config.yaml
num_hidden_layers: 12
hidden_size: 192
n_experts: 256
experts_per_token: 8
d_expert: 32
d_shared_expert: 0
hidden_act: "geglu"
moe_layers: [2, 3, 4, 5, 6, 7, 8, 9, 10, 11]
router_score: "softmax"
normalize_top_k: true
routed_scale: 1.0
balance_loss: 0.018
balance_bias: false
init_std_router: 0.00694
lr_router: 0.000526
vocab_size: 2048
norm: "rmsnorm"
norm_eps: 1e-06
tie_word_embeddings: true
optimizer: "soap_variant"
learning_rate: 0.00489
beta1: 0.95
beta2: 0.98
batch_tokens: [32768, 65536, 98304]
max_seq_len: 256
train_tokens: 525700000
max_steps: 8563
dataset: "wikipedia_en"
Below are experts of layer 3 (counted from 0) of a mixture-of-experts language model. Rows are named router (the router's row for the expert), gate (a neuron's input weights, with its number), up (a neuron's input weights, with its number) and show model dimensions 0-191. Each number is 128 + 32 x the weight over its row's rms, rounded and kept within 0 to 255.
After each expert's rows: "gets" lists some tokens that make up at least twice as much of what it gets as of all text. This comes from a sample of Wikipedia text that the model never trained on. Tokens count by the router's weight.

# expert 70
router [133 108 161 116 126 123  59 123 141 140 104 155 177 151 122  82 182 133 168 183  78 111 118 143 137 150 153  92  44  80 118 169 105 105 116 157  77 108 102 197 155 109 153  96 152  57 153 139 148 135  90 150 178 142 125 111  92 114 102 129 153 165 154 155 140 150 115 107 113 149 130 170 142 191 173 124 156 112 105 153 152 105 150 134  96 134 150 123 140 181  86 100  84 106  83 153 135 179 111 128 128 112  88 147 164 117 120  83 124 178 102 148  35  92  94 203 147 153 127 115 129 137 118 194 122 122 160  93 166 117 129 105 131 127 110  95 113  94 175  88 158 120 117 162 167 129 136 100 143 106 128 189 171 139 178 114 195 108 127 129 172 134 133 152  88 136 203 143 113  90 103 126 133 102 106  83 151 161 168  26 141 146 110 156 160 122  87 191 133 130 136 160]
gate0 [108 146 117 157 104 160 115 147 194 142 136  95 156 116 152 173 113 131 169 144 106 106 149 130 151 161  93 175 146 117 117 179 128 137 118 103  90 137  86 175 134 181 133 186 173  96  69 107 164 145  95 101 106 100 112 133  93 170 174 163 154 139  70 140 135 111 149 127 131 138 188 155 170 144 173  91  90 168 166 116 157 130 177 105 153 154 139 163 154 125  77 178  92  77 136 122 120  99 116 184  96 141 112  79 155 114 126  82 119 123  94 113  82 155 127 123 127 179 186 104  91  88 132 138  98 154 119 153 151 115 112 148  50 133 122 124 114 107  66  89 103 135 156  98 103 115 104  44 148 155 191 129 126 131 156  67  93 157 136 117 144 162  89 164 108 159 168 147 146  75  47 159 110 115  97 173 124 163 130 191 116  78 184 143 150 129 140 157 178 189 109  97]
up0 [114 115 153  88  85 102 129 167 103 114 121 129  98  99  99 166 170 137 134 118  94 124 175 130 102 174 139 146 181 124  87 111  83 160 157  66 125  66 118 108 169  80 127 149 131 140 112 160  99  94 134 130 165  98 126 117 118 109 139  56 147 107 115 188 130 100  89 135 139 117 142 142 209 105 113  99  97  96  91 125 135 168  76 128 121 241  89 103 130 200 103 155  99 140 143 105 160 160 175 133 130 171 163 118 157 100  85  98 113 121 125 157 103 102 195 108 121 141 176 170 121 178 105 128  76 117 138  70 164 151 123 117  84 126 111 112  57 117  97 101  39 138 111 160 132  84 164  98 148 125 146 121 102 157 113  97 120 130 110 137 125 171 114 147 120 172 132 130 141 132  18 165 171 172 136 165 102 138 131 118 114 135 121 169 117  54 136 142 131 142 173  96]
gets: "a", "ad", "ay", "aw", "ah", "ar"

# expert 146
router [156 155 164 130 154 149 149 148 118 155 103 231  89 131  81 111 114  93 149  80 128 143 175 115 129  89 121 123 122  64 101 185  66 198 125  83 133 179 103  84 165 110 169 137 157 184 107 101 143 105 121 145 135 101 104 218 116 146  94  71 138 122 173 122 138  90 134 117 106 169 104 167 127  76 172 111 142 135 124 140 109 160 102  46  79 185 180 148 109 160 141  71 146  90 148 184 117 191 131 156 147 127 149 130 112  92 170 145 116 187 124 124 149 128 164 122 137  99 154  95  95 115 141 107 121 149  97 101 158 132  84 109 168 137 130 138 116 121 144 166 177 134 141  99 123 138 175 139 185 121 161 103 158 131  90 177  77 185 131 137 148 133 116 138 125 123 141 170 162 134 123  60 133 158 151 144 131 112  73 161 128 154  74  82 177  89 118 126 150 111 181 120]
gate0 [137 140  70 167 104 103 118  68  85 142 167  99 129 142  57 147  73 103 107 120  74 146 101  78 101 117 197 111  46  98 165 155  56 146 148  84 113 159 131 117 117  78 129 129 133 171 120 156 124 105 147 139  92 133 116 140 121 136 151 191  67 120 180 125 151 128  93 117  97 144  87 114  90 129 144  93 119 134 121  90 190 135 129  69 157  76 135  58 136 168 148 100 146  81  76 101 111 123 197 146  99 101 164 116 173 151  76 152 145 108 112 172 132 170 165 141 149 125 110 189  82 122 106  75 118 121  86 125 140 152 130 121 143  92 136 123  88 129 130 139 126 193 169 179 149 114 100 119 139 183 172 158 170 123 130 109  75 150 147 112 164 148 125 140 139 162 130 156 137 101 153 161 135 104 104 121 121 156 154 131  59 134 141 121  72  77 104 163 111 108 205  93]
up0 [111 133 172 112 120 151 147 178 141 110 144 122 168 103 153 130 167 108 180 140 153 135 226 106 111  83 154 140 170 168 128  91 169 135 167 122 165 160  77  97 156 162 144 128 110 119 141  89 215 159  79 129 127 111 146 114 151 118 181 100 169 158 100  65 155 113 108 112 177  94 133 134 132 112 200 101 116 101  60 109  78 121 124 190 153  71 119  96 102 146 124 155  97 158  99 180  77  62 128 171 137 125 152  81  90 102 102 146 124 141 123 130 109 108  97 124 131 128  88 169  75 124 109 167 161 136 163 177 153 140 146 119  55 136 113 106 148  99 166 107 133  78  67 134 146 138  96 131 158  81 108 112 101 119 149 163 137 103  98 140 100 150  94 161 104  87  86  73  74 152 127 101 163 181 126 160  86  90 124  93 144 128  81 149 121 114 116  91 110 154  59 104]
gets: "le", "ou", "ight", "les", "ft", "ra"

# expert 189
router [130 121 128 147 167  81 145 117 121  99  93 173  94  88 129 133 133 169 146 144 146 113 201 147  79 132 134  74  70 116 137 124  58 180 121 101  94 177 138  82  99 129  98 102 151 138 167 109 180 133  90 137 139  89 110 105 148 170 107 136 170 125 110 152 150 111 123 128  92 120  81 104  93 120 176 127 107 159 110 115  84 153  86 132  87 168 186 178 123 143 147 120 150 106  82 153 184 103  84 151 149  91 135 159  60  89 187 122 145 109 138  78 111 119  86 148  71 104 150 135 152 129 161 128 146 122 118 176  80 136 160 111 207 111  94 157 153 185 116 131  87 150 115 174 156 160  92 110 103 114 119 141 162 137 174  79  79 124 186 185 102 130 152 158  61 104 178 117 141 128 120  81 146 153 159  66 170 127 127 129 157 143 169 208 173 149 112  77 145 111 141 126]
gate0 [174 186 139 116  74 125 133 139 142  81 110 137 132 125 139 102 152 125 152 108 130 148 147 129 116  88  63  90 136 138  96 106 130 116 102  89 123  13 135 116 103 138  86  98 172 180 136  84 142 105 154 119 126 117 162 178 171 147  42 144  92 153 141 118 188  91 132 120 119  45 164 102 130 112 160 129 127  88 164 127 114  60 108 136 138 106 153 160 171 122 135 142 157  99 183 134  96 158  92 155 136 170 133  91  80  95 138 128 180 156 134 108 137 135 101  97 112  94 168 114  93 158 136 112 147 165 150 141  96  47 113 101 197  73 120 136 168 162  57 133 131  86 147 167 156  99 114  86 169 151  81 119 118 105  77 144  99 135 144 122 125 101 130 114 129 172 131 182 187  88 111  94 160 156  94 160 123 115 151 182 148 193 163 118 154 113  85 117 150 150 147 169]
up0 [133 117  99  80 193 119 108 180 110 185 148 106 114 151 145 173 105 150 114 108 130 128 138 135 133 170  64 108 123 105 174 129 155 172 100 107 183 145 151 128 165 152 165  86 131 148 126 163 140 118 153 180 151  83  88 134  91  54 197  97 118 108 124 159 104 149 132 106  87 167 136 169  87 121  79 167  65  99  76 146  91 142 127 153  72 152 148  86 119 131 132  57 135 185 116 121 154  73 140  60 139 149 138 155 151  82 165 158 173 153 154 107 111 151 151 135 134  99 121 111 148 132 112 154  94 170  99  98  99 242 136 100  82 170 116 138 125 136 182 103 151 126 148 104 129 144 139 123 151 154 164  94 157 108 133 185 134 145 129 160 100 101 165 159 183  87  73 159 106 172 139 119 169  98 205 120 105  90 143 138  82 146 122 105 156 146 139 164 101 106 125 158]
gets: " a", " de", "é", " l", ".", "l"

# expert 178
router [143 120 141 148  71  39  95 118 130 179 131 128 103 124 152  97 101 137 110 142  52 136 163 177  83  67  82 168 120 162 129 159  86 129 105 102 156 169 118 118 120 165 164 109 132 152 145  94  86 151 202 138 124 160 107 132  67 128 126 118 120  95 154 144 110 135 158 119 117 104 115 121 134 133 159 129 141 142 152 129 175 148 134  87 144 125 166 169 129 138 126  90 126 111 130  59  91 157 102 137 130 154 125 132 124 162 112 189 136 121 138 174 154 105 134 182 131 112 154 170  65 145 128 100 116 154 121  79 143 172  84  98 118 101 107 131 111 101 157  98  83 164  99 114 131  87 149 169 142 149 177 118 126 137 100 159 161 174 229  96 129 157 157 161 209 105  97 210 191 161 189  84  95 120 137  95 111 105 173 134 137 112  83 190 160  97 102 139  94 180  89  96]
gate0 [169 155 105 164 132  58 108 131 119 134 162 135  75 126 196 121 196 135 153  86  66 159 124 107 155 147 120 128 132  83 107 184 117  93 127 166 145 104  42 119 110 127 163 138 183 163 122 190 122 107 126 147 145 164 159 147 145 129 130 100  79  63 111 109 119 117 126  52 113 121 146 173 132 168 170 110 124 142  91  86 111 146 113  94 150  99 116  66 157  94  68 145 156 166 116  78  68 103 113  85  94 151  94  76  92 131 160 100 154 109  91  67 173  89 110 157  87  99 149 110 113 107 124 146 159 103 111  66 102 113 122 163 149 122  98 118 141 136 141  83 151 120  77 170 133 141 139 143 178  92 125 126 126 124 146 142 121 113 165 191 107 174 165 101 111 144 103 154 151 157 136  73  96 120 170 119 127 161 192 126  92  67 143  93  96  46 113 140 101 144 108 138]
up0 [132 120 105  73 173 116 108 123 116  99 116  93 177 157 112  78  87 103 161 174 193 160 105  72 166 139  82 181 112 165 146 160 165 170 155  72 156 161 138 146 110 155 128 137  62 127 163  99 171 153 155 121 127  90 137  73 117 133 110  93 107 136 142 158 109 166 212 197 102 165 128 114  62  65 110 169 159 112 141 144 150  96 116 202 128 174 125 193 110 141 137  91 105 100 182 169 146  91 129 139 141 129 156 120 130 121 101  83 141 114 110 157 113 117 156  93 150 107 127 163 158 161 115 146 127 105 150 130 146  45 141  91 138 148 130 144  77 102 144 164  98  98 207 108 106  93 114 171 147 136 152 135 109 159  98 130 133 130 157 136 123  92  82  99 118 145 175  92 157 150 104 165 136 145  68 185 106  93 161 117 122 179  97 116 125 171  72  64 115 152 120 119]
gets: " Le", " W", "e", " le", "k", " —"

# expert 75
router [ 88 124 122 187 161 171 161 117 108  98 105 133 122 171 150 119 163  76 113  90 121  64 154  84 120  93 148 194  85 116 119 132  89 155  89 152 151 155 116 132 164 114  92 118 138 162 137  95 123 155 193 103 156 122  96 157 113  94 111 113  84 166 134  68 168 122 141 128 133  66 162  87  94 171 177 131 209 151  84 116 122 136 159  47  92 123 104 163  96 159 127 113 189 141 157 107 174 124 143 111  88 117 132 109 122  98  99 167 167 115 154 178  84 100  71 153 116  97 162 154 122  74 131 144 115  94 116 157 121  32 127 162 190 119  81 111 108 111 145  85 165 119 135 102  80 156 149 170 109 133  95 119 121 173 121  96 140  63 152 169 104 172 112 171 176 121 151 144 103  83 105 128 154 129 177 130 155 169 157 165 121 127 134 102 157 161 102 122 110 159 111 179]
gate0 [220 154  66 149  99 201 139 160 169  74  92 133 129 121 159 109 120 125  80 145 126 142 114  91 144 134 128 130 129 127  76 116  91 128 122 164 111  66 149 145 109 164 158 119 119 152 134 117 150  89 164  88 128 133 137 165 128 180  68  99 120 109 157 123 126 143 110 123 151 120 145 140 182 133 173 119 140 137 150 164 105  94 153 170  80 118 144 131 165 202 116 108 134 130 189 121 173 101 120 223 187 184 164  82  92 104 136  95 164 160 183 100 120 174 172  90 159 111  73 132 133  73 150 107 125 120 125 117 140 123 131 124 132 166 124 133 140 152 125 126  96 151  97 107 151 172 139 100 107  99 116  91  61  98 116 206  93  83 142 124 103 117  89 224  95 141 114 183 133 161 170 163 167  94 141 110 107 141  95 104 154 119 179 159 128  79 122 156  93 105 164 154]
up0 [ 61 105 147 150 178  61 128 119 140 146 135 137 138 126 104 137 136 164 137 124 125 127 179 179 117 126 106 117  93 129 166 157 175 113 116 109 194 199 113 177 119 108  93  74 145  68 147 137 136 117 140 138 108 129 100 129  95  83 156 164 178 118  71 121 128 135 153 120 116 118 110 159  94 122  80 123 119 107 103  54 166 125 137 103 156 147  93 131 102  57 114 129 101 116  84 148  88 150 144  81  95  80  95 191 171 124 130 124 116 129  65 122 107 114 103 185 143 157 183 107 117 187  91 167 119 151 107 104 134 145 119 115 118 104  87 103 153  56 120 134 167  99 115 138 139  74 135 152 161 180 151 176 198 153 136  72 195 175 145 117 110 148 154  90 139  87 176  55  98 151  95  79 121 134 115 163 124  79 115 143 128 136  92  85 164 149 168  74 170 117 138  92]
gets: ".", "s.", "es.", ").", "a.", "=="